{"n_layer": 9, "experts_per_token": 8, "d_shared_expert": 0, "moe_layers": [2, 3, 4, 5, 6, 7, 8], "routed_scale": 1.0, "balance_loss": 0.000152, "norm": "layernorm"}
Below are experts of layer 2 (counted from 0) of a mixture-of-experts language model. Rows are named router (the router's row for the expert), gate (a neuron's input weights, with its number), up (a neuron's input weights, with its number), down (a neuron's output weights, with its number) and show model dimensions 0-255. Each number is 128 + 32 x the weight over its row's rms, rounded and kept within 0 to 255. Numbers have three digits each.
After each expert's rows: "comes before" lists some tokens at least twice as common just after its tokens as in all text; "mostly gets" lists some tokens that are sent to it at least half of the time. This comes from a sample of Wikipedia text that the model never trained on. Tokens count by the router's weight.

# expert 21
router:146135056137167161184113124124152134066150125117110138130178177127148157095169112108106137118121145138116135127113120160142127087139078146124078106160135177079129158132124125125135151142122129111084117221084103130171099175133132167137130161156117150113111109110156178085150131201154083104151171138128116132096061123158083128113138119144127085135106183078136105110144132189108155128138142114125077059108122106129072123111115110141169118143139135134142128066151137231085122131156138185157099116130136107141037115150083134080142132096096203201106098060095083153148189122184157117108122087137151171139095105196070088079192129112130143097122127160126138127137193159171098122109194110083127070120083128139120145165099124047094124126164167125112132155189077135081111162113132
gate0:082109107103159130160137169119127160111161104177093137135102142150162181129098171103189111088095131094163178121190125165053089092125123110106147178123132110136169166158141147094129187095101127113103162092133151173125099119134157175124191139132124133169095083099094083119124106072114115080158124135114088120098178165051138132113116115117128047132172143164117121137134110102111156136082150094148102126079205083106132167149187123123095130151198094111087142075108149119173175197136114106096098095108140186163129106137180185132173136108151168116121096151182145137133117166110174101076107101129099172125092064133176095078143126136107134129083106101096096100156152066195133112177166128123134083164146115144093121077132091168147146145097163124079128127194097180176101142085105
up0:164155162144125134105143125168157087116116122093172129091163120087071111153133110142122117145177169111098065129073124118153151163124168140127121101116139157105099102098107085147097088148101185137103107164136094057131150116162140118128036102166101120085109147155144156101119131189140154154118100136130128144156109168164109133158153126188119198117115121126153137118131152171140085117151106196113161081208076156134155101128116103115163117103093180160166090114204091112037100095067162102164153190125080034121118137128044125148122139164119118138141142105110121116135138087146088167153157124158162110178156212156072126159142093121107105127132145082134162114117158147049119140106102170121152219110084129116162172140137168112112157133148092149169107124123156069075122144168163
down0:146141120147080148153155165115048166120115155145123135115182127160127075116086106139112137118122125120109116134089107149173156133109098091119173136103142112107123095138098126137091149164103117150077067129106135135054201076197128126157066164128105154086112081123098143100121181123087083169105102167168119144135121167120130152115131136144159078174105141182055101114112078164105102188059157067135108160127107150152129100145114121174077110136112129102123160167176138119087126167139120151132106073115114074139154097171187087126090118211085071146087177123080127067136122135123138079171159138148102085156151110126101105139136199135043145070116114141129178124124112102172121147068122122108093132119042126149195165170119049166128091166169127120133115106129154086132106111111133
comes before: " |", "4", " m", "1", "5", "2"
mostly gets: " 0", " 3", " 4", " 1", " 7", " 6"

# expert 27
router:132139126114110099193049084176152149088100117126101166113122135144153114113194110109095120135098151157155142131090142131126075140124138104116125123144092213104087144086114189137106172180120164063057106143150104169132151141116137135159128164108075076141159099106170184104168113148154116126173172178103177119130051127111064121045143108166161093063112166091117119139162086119103110133158119105110028124131150135154160145094090136125158131162147143139092121105137158145137141110184055134165113128112136099108137131112129075129143131104084120157143112102101128157158132163194132101106146169159131215132122117194120099096140131008060190115100137131138179116165168153142159099127141129117136115076121116102133175123102136110117064122146160178088081126158123115121143128131170
gate0:174225152138099158118124164156148085117133149135200143111182095126118185044115172121110104179131086127166113197144141181126087182231107124128135078140124131153143125069082140088121120136151143171127133064106117134127153125150155127086081151160146224146168142162159101094192128098129117130119100112133117115147099118147106109117115096116151152131058130127122162135109143098137135112132147134109144089144163161114211109201125138138083123079189082172124146100161169122111152127113129162173190100127208126188176145081052148106120183139081109106110119169166153114158065085128056128120153117130100136108138104166108132149158122107097125123070159116157131116059139108060119111106104126121113135132112138165152104127114079168139156100119081131121096110132111122139069130127149
up0:190200193162116178092110160165168088091117152134191142121168090139120151060110166122115095136119104126168093194155162156125086176252078115111161077131133130136127122081090163077110136142143145178116148067127118126123121111157160126088100140163155219118165131166147103078194126063138091111102098088125120110145129114161095113133112097092130149129075117137122164124124134122139137136137121138146134105136167157114228112219124132149088130065148076181141142104175168137125152123116133187145168125154189125189166142115056150133138164130095105100131128162160172117140085070126057112118135119121107125136145082140130128153143160112108104100076152093150114120063141102069118136113122149119109158146144137175165104131127100142160153083128087139125089108149114136149060123115113
down0:138143135162079105137115036135089098095145158164140148126178111133150095115122118165158152149156043097084179078105136103118162146161110026094182119127132133108136130147149091132123151112176164203119136149142076157094122143160182150126126144078143110134124125214153124107111137080089126052121126075163120146160091149118102140158162072084082112111130188106162149176144125148149136120138135143168123094153155135187117126068113115148160130105121078133156085172139214150077106137143140112087055132125035130096167119141099069094114134127123077109138078123130112150136163123102152177113126163142103142147124119113156134146131139134117079166122160062120155128117119171145123114140100050112128134127077157135138204137109078155098151203142125128115199158172122112080107094153092
comes before: " ", "\n", " 0", " 1", " 2", " —"
mostly gets: " |", " 0;", ");", " A;", ";", " —;"

# expert 22
router:159097129110104154152110086174153105119119138141103133114121145126156090135174123060121067114104151132147117139086169108093091119106127098085131128130115194126117140102114164114127176170132151082084100177139070133143141125138133133112098201164110121148103066132143201114158102138142125123149145161085162145083070143129074124090127116181196100040120192120099075123171095182094095139138122091154051116143136109138154187090110118152161133152144109108111122091151163160121154174188088126182113115111145090103093127116106070104146113120108130167169081117096133160134165177188142090107156120131117166150113125232071105062124117038063192114116136150178203149127128169158142074107173121160121130080129106109165170134126150089082089133166172149096124129144110124119123131132118
gate0:176094087149125124118105138131118141122155148049128127146114095106129122154149138105165096086167148098101196133107140194116141099143074123075129077137102078153139101137138089110139096148153119167132125084184097125170097173169095110153100166149165206160115084160096134154124110138091111138077118122124073135086171221141155141102143124143187137166119105107104131163183139146159103131113105131162146165136142118113184159093151174107083111081125179168104133091178155125155063175115136131163112058125161103154119126161140121113090141087116070102117048160108133122185122108125110164129163101095103109145173097126135196067166099105070129078122122038193157141124140134160111073179139128150087133166099183115133119149145147124139162136211083121145103059131090081129099102151130
up0:148107068160141145107148135066127185134141151077125152156104104105130131130172107136126073088178189123100151135110166157144135121099071133113113090132107062163149099176148096121092075132152128128129122121148143123151103147171075105156107166174180189185106111147106161166102138105105115139060110131134090141059177179148163152135189120169209144142125124091113125152191161159143081171092118089171125154121154100117173188089143150076093105083084197126097169059161152112145044169137138126147093084086183116169087147145115113093090118101094106098137060124114141136167131133143145141138156105108098127148143102159134178061191128103087159078134097086144153165137156081149099110152125097131103136180117131124124115147148146113138177148156110112119092053098082096137127083175138
down0:149156104129131165081184166103090130129096104084144178121147086112129109061146153150143068096108141154177155101160054084144137104106135063093073092187156102126105165089096073171143125123145121178173160159135176128105120174200093109082151115095173120136179132169154163141091069139129137130159181099113160150145104172130142122104096145092104136133159082156114143088135102125137107152159076149096141103137113126044149128165136145096118107150169137130177224149186142114113162149128158135145135117130174081095114153085128122159168106112111143094151109136127146124145131087122148159095153069153121133198118086138110118063090100197171161181076072106173139152112109103135132049170175101104122099169063140139116124165142181149127119075133128097119071142103138084139168095147153
comes before: "\n", " ", " 0", " 1", " —", " 2"
mostly gets: " 0;", " A;", "|---|---|---|---|---|---|", " —;", " 1;", "|---|---|---|---|"

# expert 36
router:148100130124117134144083066135150150094116128109055133155174125129119084127202164110115119095131162158108085140088151150135094110089120080129105172140102135046124159106124129100102175191134161118107047162066078137101111118092134181089120142171131098114170063132139140063163131108175112146151165149151165117135052149139147118116147097187138061076139167152115124158111107168077117119169124082158090112124133165153140088070085086148139103179147109111124115103158163184065098164128125102154148097120160131044136129158098090160125102136054154156118118107146099136144164156160132072165130086137131186177069105197108081126150132072102156091130151140183161137143141170143133069125138110188134118106087118120150184139147216100135111119182124155116106124136124133127096142098128
gate0:099163081145135087137114059082136151098113129082153161183124105123058113125096126153111139086136097159149148091143128121143123139119127107179153090201139119109120141170104161160112171122136103144148083083067109134111135189161170121099091128160143129115110113107141154125167121113141139170114153035178130113139118134098180140125127121068153087165097093164107060136122087126089104122060160188124134125112137183135131121132076146172062090172134165142092099129116129198103093146072146214132115174157143131130118087175139126146048147131133110133161141089125108150058126127165081126150115117119126164174099076143134070108155078166146122122089115096055087119154068150102162156068183149125172144109125124150078109194176062109091110133159127186095136105156139149152166141175118
up0:106164079158161072108142104097126113070127127102179152149130125129071127098117144149100145083145064184166140118165122105148132115137126146162128114199153051094141120159091172207111114132153121120131088089114111131150150171155184138115101120151154139112130106095107123108186121097148150161074149047155125125146100131107162131142118127088134111168143059193107042120107107140100103089064163179133147083128142165142131089115099147122091074164165150180092117134081092122121138160082156193105119146158126102101157113177138130152068119141104115122193126118129077143083152135130080140164122125113161168158095056102130073121165100172154105104114133118091091154181083144089136118082183145122144148099129126153090100237183078114115144133148125177061144107130129175118125158164085
down0:053168124052180126105138108065069170084116133145110154144158170151109110157117129138171180140071172172189122077140099185096116163131160125132118176132146070171124141179073151117124132153140090099131088132101160085063135121129182154075101116138089128119114070132117073148107128151163133111145132156139129142131123103111172105095150162096177103124106111137098102152130090159096114085085166103121089074112086194125152080096094110111095174163168146101192136119143133122122111156090131081134135113142162094081151125094177123116079123156156093123120177088106120128138100203143128118170130099084116087115088183153135112158094176202142118156143131153150189106159105184135171217148150131181136148137112122121144090143090134167151167134121102166142098109154125240126124119126168
comes before: " |", "\n", " name:", " Label:", " 83", " 6"
mostly gets: ");", "″N", "1)", "6)", " (age", "7)"

# expert 5
router:145155182099164150151104125136128146158101147128089127130125132175162146101170125111065110104104175135100123165079118145181121086119118131088057091145128192093116142148120191114120153171132119146075108181125103156108137198169120157137123204132094151130126099133148188082162085140123092122178131176122168090091050123117101133076116122178173082142129155089164117127165120206115101144136152088108071102088141149155098130123084107126194097113099094112110095150176156155107115118173117144172118123111116060122031127115053120109119106115124145166118084062104107136168145120195166091130124133164120193149137118199090112074149072118104188097131114178186158144144166166167098168114134121110100111134081149116155118162135150108090106121191202115119111138159110116111114129117140
gate0:066141103077185112112138126155111138120160104149120048117116136173131110073112145144125144116125133134115133106117121087132088186093114102117145102125165153153131117131120107167122191171138108099073084117089149153131158145101111140079139104131140180108119142146118198120142134132178184071109130094117159106086210141102090173089122098080125133085086146168096076093139162145147070123148101109124134121094128058108154152115066169086057081174165081125106075134128107143134137158194093079118149129125129089202064125074136151146131141167127073121121134135157116128126133105108160104172143141133175152097113139160104115132147105123163120168155173098145140115110103128120113056158161152152125152202144127126233177123173147087177123117117157166127115121156189179113131060137027
up0:140095155188070130132121124085128118147082184100128161147144119071134143181143114115137108149109121096123117161184140186150153097171150139134135178122125100099144131153116129105127066062101164159174185129152091105111081114141120104163108132119148103124136133115142083120115109159089071181173144190126111124164041103190172138167156174169124123173153081075176164176101097118110180110080108152127148124177128190122116099158165095178220185082102176148161160130148141126120114079095151188155075120127100158079181125203078097108095105096101170101109120116091128137156130126154107155077110133128078118177134113125126130119120130160071130084108096156134118123145151154155129195099118125121131130082096133141067085127081094164114137140138116077151161109106086078130119159095209
down0:105139130116142110255153127133130141068147144096129178136115124174117162059155104112187150106121140130112051096173081113134137100122127114148127134104160153063121161086132143116131041130182110109086126137178117150148070110104136060106093148133126124082051125110095097156198063162182089119119142152167124106137094117176148144147145110214136117155153140138167153143062152103079098138122125123141106137114150119117156134171147101083172146114117169066093139125155153091095154090105115116107093079099166144137079136121105182113160145172111135120168063084141151151082119105145128220132117170111080056154128056094110140129151137156122114171095132161123131200142136162161077150153149150160139100132118140116130089140108128157113113106089093084132151100111097154086145095090105
comes before: " |", " ", " 0", "4", "20", "1"
mostly gets: ".4", ".6", " 2,", ".5", ".7", ".3"

# expert 45
router:178133104089148116146103143156153165076149138095082129151164144108168151133109059041126102153077164143170104150104156113133121100119141130161074100192106187108117170129155097105076125112140118093102074178099110175127106119128111203179107146176132101168097100102120151064122099112160118107152163117085148114100087138176120152103121130191186102118134150140154108143128088122118123140127093103147052098090127091132070148087138117157177105132163092135129100121177093162079108077156108173175160124156148122093050124129106121115139131102071176140140120145124124134168105170201232143090131121135164149166119133192106093145181173093087120038128150102148134129161118170182097123115163158116141108112133076153139163121113180114129086123192142143087111151125052137094146133110132
gate0:120095161140132116100144090095065153137176162109118110123125123166063144124096138190136151136123136108148091122148076120081159139089104086133167135194150153110097131151127158091130191128100125156189112140110135125099141115148123113231167140109097165117125141159154149072135163085117174125122156136169118205135134161086127145166105071121180092135134136175152080097138176140109049159117144140123106127086080123157147091107123106116123136090122097067166126185098085118137158116123131170055120139128121117176173127087051170157107111149133125144129130101153155083104152117081129153124135119170124058090167089070080114029131102161158153146056092145156167114145125123152156164132157212089137113137193137129182124115162088102093122159174158108094115117127125104100163048140166
up0:134069171166134113111137077115108132129152186127112109117138130147113160101090147162126147111115118145124099121154022101102176106094089095116143129211134128096111121168112148123144166133102121165226087132146137138079172105133090118192175124132072161140119107152145159095137172120099175145113160140168124193146142139087093157163099110115176098153113105148150083115139156157133040161129136121170154115082099139160124079087137106152122143135159101105151131159069092127140167126132130159073157104106101097176177145095061160147104099135119118131153145118126176066097166131096126158147128140167102077077160090109113098039143091116157209123071087132168163141123135116180162146130116184115118116152206129166152126080167043139103119155135171117158146149120098101109122047131158
down0:117125119061143091105113106123117138130118111122191179084144147090177125157074125146105148110105224201102058153125086084096134089142102151144202163165180108182129079156093108131136083087167133140180139163108129131069158136114129145127164171130119147139123099124120170132099120145157190108079127151145151134115115166150160155070094098078146146094148127153138077165136075092133143167157111114190196075127182196123121105163175149073143131194132135143152136134096077100119114118101156154065157100169083145133126148052143145148153104150113118152125105191129103106109118202107187108114113107149102105103125148162089112175139076092108171124103158162154155095171103149171170131104142111129176070164128077154158119113148161146130117106125130126089144097107125184098202103120107
comes before: " |", " of", ".", ",", ":", " for"
mostly gets: " University", " Party", " School", " League", " President", " Film"

# expert 41
router:193105138116147116146070105148154118060164157108138126162157159145127098093114150148110089122030148133135108151079134111152060135117130134147107144115100092081145156095107168097117138164115163069091065121108111119085111095155132156128077146164147113147184080105143154113142105114168142162122181144147127135136043160137109146153169119135119144123062139148123129185177119133082157108158114096140057119083118145099133147142152117172149130133163111196099098067155175146112130131165176101190085157166147116049163074103124086153109117130108133091181107111131123139119146182120136112135123116141135132198015072138052054154152082081080146112146154133150198128172142134129113120126137167144179140100110088128091142111167182070145128107110104146107098110124122108120075181109148
gate0:113088068086131169054200196133099143153151052138165140140130119097123138129137085139114163110119064093150166113140155178125176139103126221092150085089153110112121099076083121119167130112103082073129146146127116147114072123157121142144147069199156097103134180103130117105107132130115130141174059133143053152130155108197108151124134092148154136127167161104111082119154081192167127082139178176126131136157101079155134109157200116131121166161104154132130092141135102043129164118117171138096146127128094122145103107131063170091112186144199192123106142110163105173122111137129106127137155079083115166120159140122134104097114143139170131178110132143098109104154143176129146145172186147180078146134198102087167049129145111133130164112115115148109143159110159171151137112158097
up0:156113220151134106135141130152148134082096132135130099164113094116154112108096186124195150122100173105109123120108132140143053116164155082158159176127105124158103141173158131142126111130108146191151072126131156127122126169136031124108122153132116157116135057119145195120097108130198108139083177144138191065175133101084179105143141187120151115111120122108131134130133113065138112142145068097175133096109156149083102162089091172114116123104132136121058133109160093202153090191121088114147125102141170156163150146097152124122141130156079128128163074158079197111150126122163117109080040155196147092137116114130106142149168141132096099136180158051207157131110103101156126131108122118102146119086115176142109154122119144127190083140132109167143117085125178050104120149071112
down0:164105133120151138120109142127170143126110080084179098127111153080087124114147142144167136128130119139120046109114184142064193117107134162146172126203169144182145072131143135094114119136117161181126108110141076090097110125129098139130146110138150145135103092078176083200094122113112130168147172174145167126129125125063090116082124157190119146128113151126090149069094134066171079137142112111112103125098102185109117107114156042083092030118098121124105147160160142091201159130163165116129126131151101086117126097155182141161139130122159101081164106106122098143136195111136153083123078079138118153168136139113127160182137161136156171170110096084111129111134170120109168144130100202111176136118151180143101104122189147146114140137083105146100079109131176082152151164237158
comes before: "\n", " a", ":", " an", " by:", " information"
mostly gets: " also==", " ==", "°W", " ===", "Personal", "|---|---|---|---|---|---|"

# expert 16
router:173117123139124045140110079146140114069123117137095125139170171126162149121145101116092089130160166131127121137130135127110093124121127127158080120157093152126142167112137080144078152122123132043120095172121117132122091087129134180136067123167128124144169138071172121111145133149184112103111193114109123115112103163178128139146152129134148117113147113094167079135136097116095173089119114119115093088097144095087118131110119159153179100133166139128131104085151088210083122112193072138145125107128168142085092113128132141079114126054088189139153118173136139120167128150193193155124139139134192165179059182154119092134158170112106146098129190136164141101181087207145129135143183167072150093125117070140094174113100143090127127082196194129127111190179030103082106123108153
gate0:073118108173135106176138159066117094122163060122116145077161154170141166123126180125144126151156121108127184079112129116156143149144118118119126187130166067166078081132116107178120132093170142144152123174086140092077085047140186124148155099152082087120095097090145139160131114103071128155143116144064139090125161212114203175175091134143120071125161119146145141104091131129088156018121118166097097044121097151145153118131079133157139147140128130135134131106121135090097168104083156073059085170118162130124180143148102215130137096172157121150134100111101103133117066102106111142140136185124097074077155126151105161166152132165146113197131118131127113158097082116141182120174157141110082116147138129089094142141156171180102131119160147110193128150124122138113143109127159
up0:115121103158067133137144136077123099094134062169084143082134165166150163162125180176148119140127121105117160137126120113125139124147121132138109135150170065160099109094110124166132099123125143142184112201104159093050054056153175173114144077147064112140111104107125169147116143085125108166112145161090112110091166167107175181207069098142154060152152084117132174114112079113067142023111148148105097036097108148101140107144095139142136145110124152119122181094132114116092171148118141071074103185138148115167155160139077176088148107161131155143099118143112124132114055147095122133175147189119141105125107130150107144185122116100183135185141114180137108167095105133138194136184141160094076146125131131105098134152156162157116119103132160121197138160112096105150131120123162
down0:161120085139207137109116162149170134083128122174169177112150141148138187134131126131129147083155132117128079102139127186092129117107136208111125108164143134184131164121127107183137162146140095105146093096142184114182141133181095135179183130184121112133128167185129105107140164101185097153114109114115113123167174140067146133129094116090154126184098186115101141122204174131132147159154174113105137079140181159124150125093094182038149133120092125141182180119162121152142152184164149154115198190142132136125117174055055079095129111127114143126138144167108154120156127141107169165172150152083154130156076159130127154113098125034092120116111154120146130125119165122144118154161163129105137129070070093175160133140153130118134114156155127127211097091119155147142054147052141
comes before: " of", " in", " and", ".", ",", "s."
mostly gets: " final", " national", " local", " public", " government", " military"

# expert 80
router:170067077116136105187088124129099152114118164086126165117167167074159141116195113103104125165107162131081136144114194135122093066194100063128148175135119174119140116135079139145085169126114131123130130140132098148116174135192123125113129202168103142177195088111162166090151121159147122144165145105116136107101123147163100185139152147149176142160102144147148108163116100160111142108152075099100106123083169112177159129068103139156131090161129078170165123132163132141112105098099128106170090105159146134167071135170076149061060094093116150172132051114081092123128118149153145095058190169146138163158076086106119090089155128105125143155143122192175118118119163156139086111096133111135134070101146091161142138142150146135062132114196133165136174117092129044079122121096150
gate0:104078193141173165104138086143101101135170173107118127143125124135154175153116070099187130152122160096122170137092156221117056127113086118139132180088091158162073122151168151131116110145181105147104186099127100166080162083156193120125154104124155112102116074076111176129054127091078101129096131125183092108124106095173157165130111117106117086090121053154180092117149155112120136182135113169099166161102136116116103086103075165107128178153120119166135129133134062126171136163122139124067142163137160128146148088154131123141087095155070137157070186108080148157144076155149120112098175103166161138130164112102132156052113103142106165167075120141153121115157113136111091136136129086109204107130127183096071142185103109107111113118159122138129179103120108074145118166060140
up0:120125033138118088155134127098146166097105089178121146099127134140091138114087183150115105153133091156175082119158079062113122129094171144158125114145152078108211099098079089096169160133068160075131116159116182092122103144135093137117095148120109149147166145143090128160209137166150184135165128119091139154090108152091065111168170132146155168151127180084094115094116065172119130069136138084136014072142134103124132135161165134146141121102116131129136159124133190131088089089143136154158149136135129140093090181120123148149194178128153120094153090176175101086117167082128140126141094142085097150116074154165166110158134172087117051106179160103102143116138113114135150073123121170117077173125128081138185128094137125147145121120140160150160124179151183165104128121180094
down0:149170144134160082159128071075132109131179096192178167103051129098107170082088118121124133140092186086179115105154134143183131143089118138086089132115123095144122203115134151101118204146183103164113133184147167145114152170135127130139136112116148138155157144132070122166143120159135122134120108091031121174148097165135147177141129157165114116103159153111081191088133087169189119029086088111126117053157139093150120134068157127107165113115159083079069106157156120151126176120125146144097114113074146115125105116115173146133142067156129106185136102108173150124122145081086104146154167195098130143124108153086106107140136139226154128097159133144117132135127082132145136105110198094144108113132073160155109148072138153127116102137138156114095116207087144100143106121130076
comes before: " the", " he", " a", " his", " it", " this"
mostly gets: " but", " where", " when", " before", " until", "In"

# expert 93
router:183097138155108117115089133130104171067090157107090164170138174129175140064135098113069125129107113179155136138075126146141100118131127125113103119154102147103078175088170104125076163118073160122114058154056087148151128182168123164136138150128101122126135122095215134096150137152169073186165146154125162073130060170122125135110152136180131103128141170063120056153119099149066140113155080092109082124129138157150110125103055084163167133185145148126177109129124118148044127143152122138171153120131148126100077109160126134115125125101081146180128107158098111117119189142171194099140129139130151112160106077161122040127193117062064153129166144148179121091150149171146104086097166141088141105098135110151159171160096167103146096112158139141133079117153100099126137172110152
gate0:145146119069161124088140100144154069130128172120092121091132117167152064139135152082179103178108129173114093103121171122130151162135094099122083170119078144176194189115202085132139161103163122132208122106122177084098169154090139059147139150115107133159141133135116098140071160112109151132140111123102128143059171124060114086136160136117117132157131141151158160107153124101097099081101112120133142132149097153198110181115141168118185088073138130080096136123130144101144115113133114064138154120106182146171156164151169091182093112099114142046096161115129144148106127120137166121159127100137152071180118176103079153081117139104155097116116184062148175098113127115139176132186112169126155139107166127142093104165069154121099191079062143134089101118149089135115083134194195
up0:172157121087138115125151118140168086127122137104076124084159123161179069128144151084164096159127145154136108088128155135129192162134093104142105149134101124163228180114191094133134145116139133121177114106104201059104147172081124054149150144100121127145144153122109108188085154108113159102170084131085130177076163097083119104140151114104113130183154150177149147085157125095088079086108127108138127125140095172193126169132142158114183079070159139039071146135144134074126116111140129111121126133092188137141130183151168114178135110116148124061118141135160176149111151105137167129137136057137146084168111141100108150105144148101139069117143158068149180085106130108114162147175122135153146135121132147134102078165067153152081165073077146091102093122132093149113077129185198
down0:117113100073116145133129143109125099105182103182076081137062141141116108152124085166132123149145136177109101185125119126125171117088162095146143128171057140165105184077173167159152131125147110117148161151154154194074174185143144137113153164056156132183121149114116153140102235173151130121095127106108112158203150169164136124150121095114128148196121149126095148136084069114130112137105073121124174150077127075110063193110168129070130151139132096123048051098087135141164139124104137097187114150118104112150119114191149109159138064106110152105168136084130130158119143101078087132137126116115092174122122164170168092123197105163138103112110171130111136142078148140105101130137133104132155100108082167089108180116155081151163072077168115127130103144156134148097099089086161
comes before: " |", "\n", " and", " is", " =", " was"
mostly gets: ")", "),", ").", "\",", "}", "]"

# expert 88
router:138112108121128130208103119154122120109098163138132157118164175058153125116174050104093083161087125134101137135120151100221144074113080078156134120123084112151157158112079144146107180143094146155144117148121139195128173156174095125147122177134111112127177078128137180113137126169149118081127112088144164141086114141118061152098185117138135179123088139101129085095115095119083117123158077052095090109118166113150101150079097105168144102184144097196175094143171122147130156125149122161138139084130141131138090094149107120078111121104134126105118128071115120119134150117130165143097166157142113159151082090131064060088200145153131127056200152134164139096160139152146124136099181178150134124140125069196143171130098138109120122102170123188128192200107063089103130111100153
gate0:140141105113155159183140106116176166113147142182124148180150115123162070162069105120105111197136129079163175128162104080094128151151046133147098141103136120119126112175167102163132067098145106126141131037108089111153076093139110139145196119090097133197081159143168145103127137103148146124127167052132146109147114122068140137064175137203099178123153128150139159090121152099125157120149083103174122168124137104142171148130091170136130165103152164140109098174146226102122145118124121053156098083137108126142135124090197196049164139095163138065097120114084120151130135124183117135142098145146145134154150078146069129167100106141142090146154108101095099150147170124084056095122165159127165131134111166169079134131135151170142123156152146083107123104138065123170123111119091
up0:128129121142141162127138124104115070172117074105103134128098178140076154159148185129120151106152093184109131172115142191132137101104223122134104105132096109147130150149151146144115130186138173127088118210080178127168122195095120162110100145134131137093181152050118137117146175143092159169088140222118111120141101096165150135114073136084143131131102113077126092169176154166171098128097162162133079121127099171128092166102149160131117081158123134129145160087082084122135156072107113186091173125101150151074147117129132076183122060090105075163146151136117122157152115113106127105161128086126101116140058169125154118106135166097051135088097149112175082097121049143142192125109128089101128088148098101120102149164155138072104122097146169129209109163122178112126165159114153
down0:139132063158096143108080127117138105163128161096130114072132138102164134064149135158138092114151114115114136088106168145084077065102126095158070085107126109132086109122166115112141132169067155125093134162130195070096136058152096177096112145161119115099117156138122112178127138135139103126081139147145114150097138096071130103130099087088150069113134052142100098150059128175026136106138123130090144162145116159094139124085129148153077153116125073119205117074115131126075145153118162148140054134142176116105127127056145044092056123144146157130165071134114068134106112112112128085133122087176172146083082119057125123147142112128114116144096110207132124088058095119164131131078135099117149122144102155104170147134084110096129120127161142104163114136129158090115060164088086
comes before: " was", " is", " had", " has", " also", " are"
mostly gets: " The", " his", " he", " it", " He", " her"

# expert 81
router:146136076141136126177139124117145083116112122115137130132203167131158150080165087101095114099144124121158137131098169146105125101162070113118096121148113177084155159130100093133122140181124145100109113174116116142168120162166098171098077143174133150153089102075130184115134142145156098110158168131136128143104067131160100143071144108159155122079143153071172139123155127160105133134149158145136067075072137119131128133101142104138163150107113131160132097057153134174103093106174137177148152088085169080172088130131032102103102133065095195128135120080102107192191196115192148089113121092142157132143104101229051103063179148116096179115156127149143185102122179163142123143107142122099110105118074138130151155130160124043089084121177140136144095130145085123109064129108121
gate0:143140165154133164105086087032111154181075086136150148104091126178072138119103065088131169093142114158106106093124101123147122137135139141124129133094174133103133159059135086121128167138111162141077106101167155163094139104121138060133148125109084128161133118101176100134152115104112090120116035148133117139137121157098138122052129183157086128183052091160094156098131112130132145130136173120146088111160104126140142118082117096147167128133128109169136111165105140166132090166140152115149209130122135113097111164178124137154123141110124213190128180079090106106146103164151135114148096083082154115128136153146110159124079181130100218140136085163108151154083133116153145164086108123135162072121108110184148142151131117132166132137116154132143126151176206058073027186158080
up0:114113098099124088185174161205114121073199143119077117124166135090176113141164157147142074184118175098129144146140142128115139110137095128124131133161091119179130097168125155110138102121160138114170186147100112092176131175112134197123112130119150111098126143146084167131108126152140171126139219092124153104124122102142120158180118069101175119069184198091157099173144159131118138146125092135137149147112112114130107111165127142134078100121143124116094119092145103103096176104114111151091063106135122144167133103108123125101129130169117044081141060140135163136116177070121129136082158157170123125139116109123150095144163115120162058099108161116147093091157088161131124074179184136116111189144115183041100100117121133117080118115142111100100144066098050190141232068113159
down0:206104100091126162115130177174116098169095157126055145098110100145121074140170120193136106087109168125106155064118107190187084132122161067079142153144113021085151102143080157145137120172165073154092180135108116141136151144134051092071079129153135112095095146134159154130138140142103147156144143188104112088184146085156101103092135113127142110145166088110115136125139113183163116164090078161119084133135181122165153121159151152096138113166084170129100045140139106098129064126157155142120121174123152106130148065173122121125135130123149158135111165139131191117149091154146079125132212099151126077121149121131153121131127123071153100119106101101165139123069208139205108135077130136157103129135108150082125169192126120116106127134175130158094130140100162136184149112136171
comes before: " |", "°", "″N", "°W", ".5", "°N"
mostly gets: " 3", " 8", " 6", " 7", " 5", " 9"